python train.py --moe_layers=[2, 3, 4, 5, 6, 7, 8] --routed_scale=5.66 --n_head=6 --norm="rmsnorm" --qk_norm=false --parallel_block=false --warmup_steps=200
Below are experts of layer 3 (counted from 0) of a mixture-of-experts language model. Rows are named down (a neuron's output weights, with its number) and show model dimensions 0-191. Each number is 128 + 24 x the weight over its row's rms, rounded and kept within 0 to 255. Numbers have three digits each.
Before each expert's rows: "comes before" lists some tokens at least twice as common just after its tokens as in all text. This comes from a sample of Wikipedia text that the model never trained on. Tokens count by the router's weight.

# expert 20
comes before: "\n\n", "=", " =", ":", " of", " and"
down0:134117088144128143165105138146137101085095116127156157159143159112127156123172122125109109142187159106126109165075146091075146149130131132167129149104086121129104119120147107128137134143096105136137116159100146168166068131139123104156113143165142160118159132110084140120175117138136112108140098139126100163111065104110159153167108161107131113103144096118104141149189129088095107196130120143117142117127127094128128162110090126107142127139142152117144140125134152134103121141150098127116161144158161124133132149134144128134141117132148092130115128159087142143125123116146093177
down1:111105128149148119139114122130161106129123140092172175100174088140126150114179146125143087093148132143126122139118161111144143132160158132126131105136129117144139116145105181126138138151130119114135130146094141135123147122112133136128094136128197117079124194128083138118145128118092138096127118171144095123096074109125106157134122136110115145120139124150137139116195181103112132141162151084123124104149105116137201148140133123110133096116119152122087177106143113080120141110116142129100163097109152140132101121154125132065153094091147114101145132119133133098142159145142127099
down2:153091113108111102122154093140156137114131157167108145151143121122155107122183086127148134119120124116131141114125134133151091085105166164129183147086119165135169127120155132148091121108084165133146153137124127142118128108122096166112114105150125071150105091140133116110156129105154104140137148123079093128129134109165137163130134138162115128123120113163139126110133133136135087136137106136107166143111065098107129107132143132100054096149149131137141139138135120140186127137125093122088081128065099161108125096161152112120161150095129164103114127157144133143151126160124137104
down3:140159123131163135101136140163119146085115083103183130133121143129135139133156117085123117143160124102099122149091133101131119152146147164114102152130134152151115140183142136146113062106115134136080090160136135136112117136111163118175120170130121114145102157148099120085150119172120123171115095116154103130166133144143124124136105120163132173113151141148114181107149107120136109128162131131120128183174122091132175113082081144088128183110114148119128136128133126134102151145113120137117177114119129122128146107176120114113146093126113106164093103158135108144131119125075111138

# expert 151
comes before: "s", "d", " of", "y", "ed", "ly"
down0:126134141099133131150103116119149110136113076081123126167167117132123095146138113135124084131096086118095136111151131109115109151133122149175118131136121131110123133105136099092120101095150125102115107129126092120125163131119122115108153132114099156147127149129104104123157126125099093104105149101066056145112116097159134128146177119140103145193124098109129127126106137151167163094138128123130174138093134152173139146107164106117128130169151126133187108133140117160107154116141060160145099084148107135139170175124074119122129116124123122152136135139164101154129162124143118111
down1:119158146108130119161157089125143132159075152113144129089142121149129129111117140138155141116137174154175156114085116130102132078133144152131112136108091111141120079141152126141116170157094133119148161096143119160177160105109140178152116182128166129106151112126130123089098105158123133144190113154169149120138092135164132161154135105093176132134100143097165131127128124109142144091141165123125106146128152174133126136166157151124165185127126150151124135133116135126159116113124122118164144143158153142139127139159139135120148126125088173129128148109097121117106109117187095133
down2:095149102151153149144136127116121096096140128102110085116124151127141140152093153110145149140113131153134106140109128107091096148108151138102112126137144138148148043156135111136172122163132137130166153115111121133129128145091126170136073105099112153173119085154106146157164118138119126122109127121147138176124134167140127101134121120118150121122071088163141153146143117132152118117088141142115148127120180099142086158175156111117098147155130148141148129154123139147139124172125125147127121135114072150113079133175110106117159113092167193140128149109088104166137147111120122145
down3:081180156123143096141104118108129098131134099146128131137104149145131082167130117127092078121149081172114139116129104140183119161137078124119120098149120136116126140141112115103116135129125137142128137096147138080135069109150163135140150121072130127073136131135119128150189110147058093180149100132089123146124151179111125132140100124135150139133094069123123137133148135124142125141155119110140162132135119129148159106093141106100126126150114147116136114152149146087116105116107170136119101184119136126146113120114090163130129135050134140129148122149136126120140151114106144118

# expert 138
comes before: " was", " is", " had", " has", " he", " were"
down0:140159102136112100161121113134138093133118098115162106185147153136079138144102114108079132125170101111176123111146123128148120159102121157167149149100123107157106156138138127128141155074096095123127140107117177089108142130122135125116140066120146117127133102133081169091128099135097124112122097105127120130087127128110135146144130156102147087155109147124119138146130129097113103086182127143163150145103136117116116130086116097093118154061151095137124148107112109129130120121114123142116107129114124187143121097141143153095127134132200091111131084154124123128119123098165102138
down1:124133048109137107137153152093104117114108135151117098149118143095161130106127082116100129134151100150072166132132167116122134120119145152135113103098134092125133157171164143102121144149146189090107133114094135120118166109112124149070142154121113125120094121131167158149106135139118136117104108134094100135125104116146155158144134116104124120165120110107092140114161087159112130135162160101078168128141147148123126111125147089112109141179155159116132127130159104119182133127146128132090135112149150146152144157108116128101153133099143134133153139076140137127074086177123119139
down2:130153128101145162122149132142113106176123100092178118082116170166151130129173125118127104107113147131109096159177134139136075109125140107115138132125121110132170168146145102122131138180160179165128159121139120137126156139136137119105098135142176161110118118148138115135171142130090094144119125130057113128126104120141121144143122121128099113143147131162174127146123106159113114138104133152118149114132123142076090146144156101127136137146131144064091102097148118099116143109135082113132078116110110130138089148136163108175159131119163108167104136131159157157131115134102162103
down3:098121129106080107153138141113085126143142099131105069165166112149115140092125122131135125152132153121093137128145095138089109119130088170126137102114120150145129108121154141111119087172113101166163147123122159159118135117122124194147121163095159107137103140138105129115107132128086136121137132111133106147149156101122096112102136172101159135135102127108122161121086104171153117124149135124144099141097084106109053097161144155152102129137125139118180128127130123114110154144121100099140171106138069182134111141106100182131111158112139137152108142135111134110132148167144144145

# expert 168
comes before: " |", "°", "%", ".", ",", " ("
down0:120159172174098115139171089111125100125063163142126136103151133147142144092077089115115131131144121131125129146128161073107106088144122133129128132087130108127124130137152122131151145135115127123140105122133150057155144121113115086157128127171118090128146143127140144126142183140117090114118112123135129084133158140142136110139135140101122150089125157129136102152150154098118102134099113082177132132160146133136147163161133148157123157101129129113118195142112138127147141116075113125091172125112125105110155157119136133157117098175143079138147134083162112156100084129153132106
down1:109139152079138143157163097171109142130135108168164128100098114140146147112168114110135111152107124147116138069137159171120136120126129186112151143073085137109109110117112152132141132109103129115106139130156153089118118132138137138087132084121137158144106089117101117131134141102124080144143120125105116096135117179134161129109116090123118158082102139150152116108103106159103080131163142158171112101191126150136167114147123127131140127130089124145115128098136144126146146107119155138097150154097187142130118103125135203122149177141133102131132134149130128106123134161130144092
down2:070115091097080149143124138085164092138138103112167125108146159098147125112128118134111155142160121091104091084156131120123135121127167127145139122115169086131113159171119126132104132116160102120156116127133140142130134102119071150113180111143094122146172091152143128169123108121105123119170130128082133118107123118132111125120127116141189157110114107110089126111188121138135121128118153140143131144120150107123118105138105131137121119185114152086116045129158123139114120173118127111147115152134094113124113099134113141088106122153171130123091174096092139102144103108126120123
down3:117140124103143130133159118116145143119140170159125091062104163127094124142141094130119126105123140179151113182098120108126096161108139142155182183133183119177156134133132159129112132178178131117138112129170093137145128115114102184105151122127120087118148173108129115152120140122137110150116110163126142146133158134111134185124132116111128107150146141117159118150144139093149112120132130115081147113120164127123170155119130148165155181133118101114136120169136139136141125084076147144135142103125089110123126106142136121142100160161146157111181111107155162123126142108117111140

# expert 43
comes before: "s", ",", ".", " |", "\n", " is"
down0:142122159077142161148138094152143129153100065110172138097107115132159102164128153121155126132157127134102180121135153168121142133127156104192129166100136174114135116107131107143140110133129128121101154111109118130135129138137164177129157098103147119147115135167109151138127141175084120128134135128126111118153137089110114089132146133127124096127105094084117124113108083140131122116133137175064136171108149125123132127147140136148105159100135152059121145113079088149140119114097083094180129112119116127116145128121092117134140130107110101113103077131141099108156126150124157137
down1:137097124123132145108122124146113123082137129115159145135117114121142102102134112092137161092123118133098122130147124125135119152096137143154135138116086134094165161147104142120099108134121096144113162108117081160140158120117149079144162154179158086157133146151127131136160133123119109133105113120091103090099134132068123110103112148127105143161118124150145110099185065156164085121111103149169151144137162148084123131132116148121125134141144164164089130088168129092144095109106167110156141083094171118101093132124094131118090119121138129123129106149174130085106146136101155141
down2:058135129098166128111148133187108119168113123115110123144097152136153136098128090158159134141101093142130156147142127128180150079146071117162159103175126104075091125139098147150143109133162142151109127073160105117137093140089142077125161124127138129109144141074135124131129116097114100116120142165114150141066154102128143106120114110159106136108120144118112136148151103153048144152170081142133145156133133138131144098138125139107141091135140148129111145119091154117130140157120126138135145145132118093158106104122094126133147084153119112144129136130129126133124128147127105104
down3:142131121145150127147136118103142147108137130163102100100137140136093076096090093104113074171108148119159111086129076109137122132181148139162117117120112158123111113121128164109082114072131143124126135153124133120130117144160181143148132134117095118131133139101115136144141138074125140150129121114138136106128105141101156127092169082137149112091146128160114151135129089096150127143083107125088128152126118091125145155078100095180129135102121136130094107115130114160185114149136166141105100099125137080137186148115133122123120088119148145095110152118177122153115129146108099120

# expert 56
comes before: " and", " which", " the", " he", " but", " a"
down0:135129141139100099115119108112126106124167104130127131160145149098071144128146149105119155145101119144175149128117132108128126126124132111135070167102112147134155156119161177082129093167155144109111122119150122118127129124148085139149158123128165081137145046135117115160156131118126139116172106207092109114123177102120101105161109110132131101151129101149123099138135153113101116128117133094150083132104146139126121129103161137121148117147142167103145120101145099155106135144093132146107099144182107139095145093123108124144148135154156123131172151134110153098099101145082103129
down1:130145106138116091149117145125115139112133128128162081134120148148110111104111111122126145156094142147128110134066121112126160136136141146126181119103100111094126158151141137139161152099125148142126140127137116110184097113122112124113122159158135098153171095123111125169129093132154114077111104165136165097107126111150161084096097100149109145104080131097119145138128159147122113092103085109171127110130126076117129095138178090106130190109164173111129096123155151144120087124131140091123108135140140130152181116127155098102141159083141117124128143105149095111116119096152107105
down2:125137135149132115147121129140104134136104156097096132128109133106098147135113135140095078146191148155176136117137137147108141127108141134145195115178116132096117102128145123137083147101121142106162118169136119131144114103128140121155188129142125103104126131070161114157139143168060120129121143125170169080085124130116106137154140123109097100111140121139139091140129160098112101099179145115086097090114120131137107179123105109149110129118137150107161095123092145150125144130136156125159095134141150133115113099102150117158130122094102132089154148130149099153157131151148094169
down3:131149115119117105130100120136162179130111111130134122124149142094160119098199110121087114165141127118129132133119096107160112146103155127067115110147139136166121151140135183118130086136155169151142133133121123121127146131129145086158136154105125163132142126127152114121119129095159115113139133146125112164103152094163100117135120109103118154105134140117156152127098152152114112134128140060158159131144133129113133136112142127090128092170082140135039127143127118136131103154101172123140079075093121128135139148122174113145142119121104101189174102134119133110130187128115130112

# expert 11
comes before: "s", "{", "The", "the", "T", "19"
down0:102162141136138118152118172120141126109145156079120101124149170125081131126131134101117162162129100076120054149118143126119100161129117137121147090117115142104138142116147107138105147112163125131113121159158146103162132123128132174134114132140094107104138122135148128082131111084071115113133141104144132095148100175121142118117122149177109119150121117161102141138149130135145112126138096126169131116129129158146120127101083111105168162137120120164118099142067142158104146134098125195095145126132145080135129111152087111128157107147127105152164142160101135085078115113136152168
down1:140101096103163149140163157123162115108124133123126093125143087095154108146115170140091130113110155109129097164097156100138163150105136117139125082125128152161142123138102108120162147119156103127150110112112147139139136133091114109145077132120155115101139120109181124131118116088208134152155135142133146140134129124116130081153115131130143151173104125133145165145114164141166077124128126110109168151135128114118140129103146084163156105079136090135130151106115162147151152113166107096141176120140154156137122135163125091156137095106144110095134117132112134103119051106098108122
down2:126130125090118097196150162131141107122152113112111133123104122138128115154132120123135174144151076124152112092110123180096131142130124104105140155149166094169133149133106112170174175184126130140131101110157133163134135126105141121106103152133105108122111156154096113108134078182148146130101141150110134147120135180134125100146128108104148138176104140148129091124123160112093113123152137099123101180096131154096131148130122101109122126127100147166147135140123126068167097111159136111110133144131125167109100160141118114127113102083092110093096131131082142126115110144094131166
down3:108100130169153121101172125093108143126095162082120171132107124118130121125135123140188123116156115090144146136175138138113102091100154119131145159135138083157095134135155117093148166105133118115076136112102129123155141140097132131130114171085108124130162122122143142161119122147116122152112160126101106127167118153138123094149144133129081132130139137095128149123108149133141186138155123114121140119148169131143162091137119072133156172115125146119149112111143164156164096129171091197134131106119159119152124113122092123125124099161158135134120143179124112140151097171150152084

# expert 91
comes before: " of", ",", " and", ".", " in", " to"
down0:134156131132161147157075087142105120117113118120137128131168126131116096137112118122134100092109138127115174141071135168132138107136137122120116123110138123103133117115142153172119125168146168105173170130113143121139115147127134140139140134110138083155133149145109101136098109134153156129114127149150104137160138131126143135162091113076138126106101147115107096110111172118128167104117173124150148130123155189180106142171078125116125130148113173121148125136094112166142150125138125124120125194146108112077103135121119152160101161125136177117131154103102075143174133141066142152
down1:148139143140159077152121194126128140143137141122116155085122122160144139123106098119137181162085110161175150131143117100146134124115128122141146145140094119137117086121179101121125143105159155138146142140140088127116098135137116126119142175117105135095106148140134138126137143099133143137148125164130076105124146157152105139125152128120111150145118102072115147094077112113138094131134149146112104107196149121141109120098126149133133135102112108123121121148098104158161122192140124186156136097096156128117157134133128090105124184125086160123166135149154121082120145153158167137
down2:111086149105098120170108113141119106129132137163129118121132119137150117106112119181090145172142132123104133171131122101146136136081097136109152113127165153180133121164091106161098127107123139135095121130144134128082168057078117128121093154126153154172153105142149121117118156109103106109134113144116082135112114105094109106092100136107137124107139113115162123128167076129172138097127085118115109141142170152139140152106145132150127132130117089141138103115079149094141090136103120122121115125069151179084158139101117105103151106146112158136102106109102112125134105138107124136
down3:177121141143115093126143167158141114115122127123142108142116131125081109117099118121139169178099104151183100148118153108115166087139134129081115095150084099141117106123142146115148123162212089135120166132151107150140079112135088116167147154138138128137162142131118135127135135150127143122130104149116118151094162146111154143077150137116104127100140147101095132129140143136097162127153134139160147100142180163113124109101171124127105157066123142147137149158133105123152123112100123167091159120069166118126118107096165151141113133137125140143126102164143153120122115113158138112

# expert 191
comes before: " was", " the", " is", " he", " his", " a"
down0:163160111083137120126111091181135115142098138138098134145111158138150138119132126159122140118176163106133134105153098123118196111140127105111113150126101102112132151109130137155158132143129172134131094090117160143134175114118131131160113115124117155165141158135117134110124135139164145100142132106108149197125108149116129103146165174118106148139103174166151085107084147128151150168130123111123100126133147137152130129138154134111160092129095142135148121152157144091153137097104101120125143113175121095129093154120079161179123134175148101066121134132110128098154121130105082131
down1:134149118142124130176056117074080089133106122175158142185093126127099148142067124116111098103129108140125131113176132125101146120131144101127171121104125094140128068113156113108154110136127126155129112107131088114122098096146153146113131096138149139159084135118139123167162092178121140099131152139125163142123139129157155157131158129123157073101125134129150073128108130130095149127139166137098169130110055134155098157113119155111143158108130105118121093161132154119136146121134162107126137131125158144122162143127150128131119142135137152115167106119112115134148156140123135112
down2:179089155161117104138154158143122161109129139144105104102132104194145098132167144155149144125097141122122139118121137132121133135159143135132165116161142133113137146140141140151100124088143120105114133145123086140096116120095108182098128152121109168075146216134117128119122194143119115137178135137134141095136145116143120107093127132092095153111149147150123140106109145109142112121142116113118102142156117106139152116136117131122132132167130120119173139150036104129166103122115089114137089099114124145116103150122088131144162144168122128115075110118151150138108125153113092124
down3:135142136119126136106191134098120145103121142147169139137163106134122105111116126138104111173129112162154161179111140146176118114130141158146114151117141094180152141146107131153110172120157126161136158120115146132112106114133134062132112175121095133154106121133089079100102144137121108100113095129145144116156118140144196125127158149114157135131100130125121120105111099156156133084121177158123182152114126131122112136106123146148126097163142164114108147142095131119141137085124112170162159125129121172152104116170166095164112147110130132139167157157131169123085136108113128123

# expert 23
comes before: ",", " |", "–", ".", "°", ";"
down0:148136129116188142168074107128079136190098104139096108130134111143149147139110113118146156110104139126095126140130101115097127116172122134124136130091155143158150149126140120119078133149129124149105146133122090098079113096107134119067140158145158161110132147149111187118090102103140153158113123151156093132130138131139136105118152120135131142146162088104154144178196153130095145179136114103093096146141128155146156098117167119165127122125140142127124168109127118142134148114143154144154109159152135126136177111137116119151144081124143103096171143095150129125113144129101110133
down1:128124130127094103156130161151128113129106157105083114138124118091115156102120129144129127107136110118128103106144134104133136101129106104129145117093105162150091131131115109149132122103129125121133094110147145098164191078141151074153116118075137087123083096120167129093171117075115112140121141099126134149111113148126108118110161099096101103090196110105125124128100161116117124112124107135194151144119150114121152129144141072151116099149103113113132141127128141147135124092120146122130054143139172171101121133111122114127094067122141152095164092131145137144112096133114137143
down2:109159092118102127117155127144118143118122094139101138132140079143121124134059100126137110093100188148122130109138136120138153156115096083139109099114121121114149129157105158133109122162144152119130128119107116147130158146121156159156124171126111119135187097115165157074154115137155140147112140165152097152095139148148131111110159165126118110136108146124125127118185146130137127068115166160129131131084126163120111133157126113092105127164156143111157094136135122104134165161116119106176102169140146148127118135158144111116130081113185126119118186121113080122114116151141090103
down3:137113068131088138121121112147156127142127158098092148153118123102099164112107141123123098144150107137090100112104162121157121173106112118099110100115133151138110118061130125124147116119125121124180115166093172091132143119187126133141150106094116154147100135126108093088129145137108108149100150135109131123100132148133153122095097122141130093159146148139107096183149137113089134118095087136125141163132117126163141133165115109129166097120120159110050137113106118163091136163132142101115155130123154136133088105146108132137166107079108107101158120128142128112104091146115158129

# expert 77
comes before: ",", ".", " of", " and", " in", " were"
down0:159140142131139119098154100111108164120131119128117134139159180141156140179172107146136124081121131141156129108114107128158129116115151120136159144098121120123130136100131111159157097123083152145147106134094146166142147115166130131128131144108110130113121147145157121079113087116167126132137133120125146133143115145149121142164155124127103127138132146087138151202158123094134145105111133128106139166154129094168134149158131113116134058095139132122128102140087139117176120221180126107106140105140114167139114118139148147103128095146094138128121155093134106108111063090095123125
down1:092089141115095139119168129129102130188129128139166113121094151134139142167150115137133108108133127178121139128076111095130134119145122155119116108141124102115121154133068096134145118099063128095165046114144149163117146117143137119124132127184139124143117143081125123133147130128156090148081087101130103138115083107097119095149129152122111118152115161145134145183106098112161126110117109110110130136131098128149128166155120137092157123151125119119111104122146159155135167133107102118168122133136121126136082102132114139116087117144171114129101127163113116095133099148186141148
down2:151123118187064133131090127133145116144176127123117128168114106138140130120107154119137128124130153119143176092082129172131168070116137114094155137146134160124104114099110124087180163087118072117108122124114131109146147152069150166156134201134158142134100155107136123124125107083114148163141141128129130122086089108150128067105168110163072148134111148153111107144118170127144131150141108129140106128139137141167104104112111126115124127157138130111118138106126127117126157158117122112129119125147124131122139109104122168082138109157117105125149090137112124128141088101161120135
down3:103160074103093151147121149126156142138123128191139125141118112123141138102143082138110121137170151114120074144101144140109130094136125111100114124122151085141140094190105155141144136140098094113163133143126190117129151111127137123124098105131144090108174149131100142111116130166162089076125129119110155163093141104110111120070150136102133148146137166101132161182133111122075112119136115075127119141104123151130131160157141127116110084138115111153112085158128128127131128112144169097163128113123108164133098136123119080143138085134161115148142109086135117141110110145149119122

# expert 2
comes before: " |", ")", "%", ";", ".", "°"
down0:122143121130140133141136152091121135128110153137082104126129078090087110121127191156072080145132118174074115091162141131128142140117099137132111129098169116126169147110135124138144164109104133140103117163141144105142130110144134141166168117122143120124132125142141132154124100163116119131101120116130109130111134093100146099132144173161121082132119145171135124132116146134134148103173097141124112136079111085101148117137099086128166150128126175117147091120109141161147091126155163098157144120109158153129109083109105098150151142086138143102071143109129122085139154164101137152
down1:121115095129123151121140117102140095114110116098136149147144089098157104137110113111109106121157109085148091141110136136097149107151162153151170116170104119122121112123109108110105117152142099102143106129158117114120127123122129109137147124104111087085092138157125129149120152145132140122102132158089161082130133127080163156138101161149127140159117169170115152182168137137104106145102121124113118144101097123131101142143068176088117115111149143112119078074127135180086107141154124139151146119149130150146127122094120061103084137151149139133117120142098154134177103116152160153
down2:144152160136167102164147174135159160135107160170124178143134105135121150118141139128141127127118109103105133103101109155133150089101165145139132130129091121121120133132105133145088141117119188135137160116139150168118124140123165132090148141119119118128137116129171120140157146106113135141130137116083097125168156153154141110165144111132122154106068079136176112116114159116123124159142106132137153083120141097105122078122115114079123116135114121188128143098120097164106138106143143164117132128161177099110125129110072160130143115138128183134172117140124163157119110131167179108
down3:106117102164083092157100117151115125140161099160102171114106142141114115131111127069071118081164144064139121138128129167129129141101133108117104075204151137159156137124089107128138151123120121114133126125140088062099118144097129105125123171136119140150118141130108104130112138126129163119153148149115152152131096142102125119121150115159142108136147116093087129193154141106126133182135121125114158118113150055120141118131153132101136092142116093108112115156133159095104115109104135110119122131140126102155102133160138086104120151101118132101148136123101149112111107136141130108

# expert 105
comes before: ")", " |", "–", ",", ".", "%"
down0:154142110116111145133113121113145134147136114111140128149118139131153078126073107142143166095114146124087104134115136130133128203133142149130148131147113111109121098121153135135103163092173115126171166117140107109089113148143100127085138107139168114156107129108148151159125147077164094139185125092134121146125120148133153171129114128121107119121131090133140106160142150129126157111114140080161134096105101176081156109203140132091116152099125122129126140133128150110168128111118135118115102134142155072087115144086110101134148156132131108139145117081125112170143135111072137114
down1:118137163129095158127148114133116108120091112201165119126109082124117128101082132124137140106148137106163115172136123101132149130162146131162131129117159124097149109119107115114155155083150135153172105106160126082125134121170148130108136143139148156113114144111129159123115083117114133084152108063147118105111157145125096170125161176114139157084124142130128155144113142144141098116143088115081165145145148184122157130149149114165140141095134166090114112132110130138122107106149135136079119141106138146159147100134119131149144157108112103118097131094145119130191136103080123115
down2:114143115120137168105103124110121120129174140147146126172117102111132129071143138106150130141132098127140167142064112111139109118095108172136102141089127113141133141132135129102093112143198170148097119108117109107139095078127106075124132158109156166161155140108129129141144120126096073149144123105126125108107133132146127117130155102113164132127066107066127150154151131124078133136144128100123123109137125170091162088093141130131137160134123111123167150155115082123121108116126169141138125123089160120134169137137131151121083133119112152167116134140152123084136167124093122162
down3:089108103154133113161113121103103160132123131107135111127173166103145131171152130150141116122142110169122107141151126147086103129109092121148163152105127117100109128118141139140097117082134139107120150159141151125145138108109152081144119111108113164138090131125134132190129132177091119145094111096166095129117138113119097115146153158172112126106121155113105118076104122153175171089125118178099167167171094164116111078139172135127183135122155146104145154104164163131121103082129131124118157135124148133112123112169144144158146163145124154121105136110140101136112149116127142128

# expert 131
comes before: " of", "s", ",", " and", " =", " in"
down0:118118127060144152119128101149150128125151108152128082103099078147146130110103150105093128135153073123159154189128137111128135135093119124146113121146126124129171103156139121133082174123163090151131144155122127119106149111085096143166075136136144127148113115141148117137150124170158116090101150110144124135115148151109106082093135124117138127105084140118138109118151134146143119071132131166098102146140179097091124140145169128106129110146130096139136109155138090164112151094130112110132096092107116119166142128108134105112163077100135130131092106115112116104111143107138095075
down1:127157114095103149141167069145150131125113118158127149136071135123114149186152125158111151120099147143079134128175073170121138119137113170131133137122164140107150130126071104150103168129103123134111176112126144142131069151135160103139083149118123127101086119155113126119129142144119120126080113115100177124149138142124127147132144156155131124146124099125157123123151130091127148157145115106128134133134115108177096154145119183103146111086117123134079131184111129112149112099117137107158127152105115131117122148157096148108100178159114151107151121096127131125079111143123139156
down2:116111110130154084104077136172113160158140116142127126148130141123149159154157120150150102101127155153140161137061080097160144108165104116107111179095150088143127111095139154131087145151116142137174120109154145118148133125143132131141162121106114117197129118137122117110115119100064118130110145150106133147117123089156136105160149143089155159135118156150170082131115153138125129115164146150099130135119132138130146131112140170124091155141092126164130148195192113095143125109091128108131116140121134104137126142143105103139162098134107130164142106093162120118122127123120150112
down3:105102129135090093139128169132101118144127165147118129108075121131117146124159143147117136157155138181095114119176139129115074106146166110140118120113087118129115093121162158115119121112139128114130130088130163099155148138077111119138161137087095141140172140152168132122135101160175143116117169121094149103128135120129119131101108158133136129126094134127092131113129129128120143100095113158119113094089112121133162141134128126087138122160122123080118099155106100146131115111106183121101123121116186130127092108101147152120173184164138140147122216151130132120128162128147129101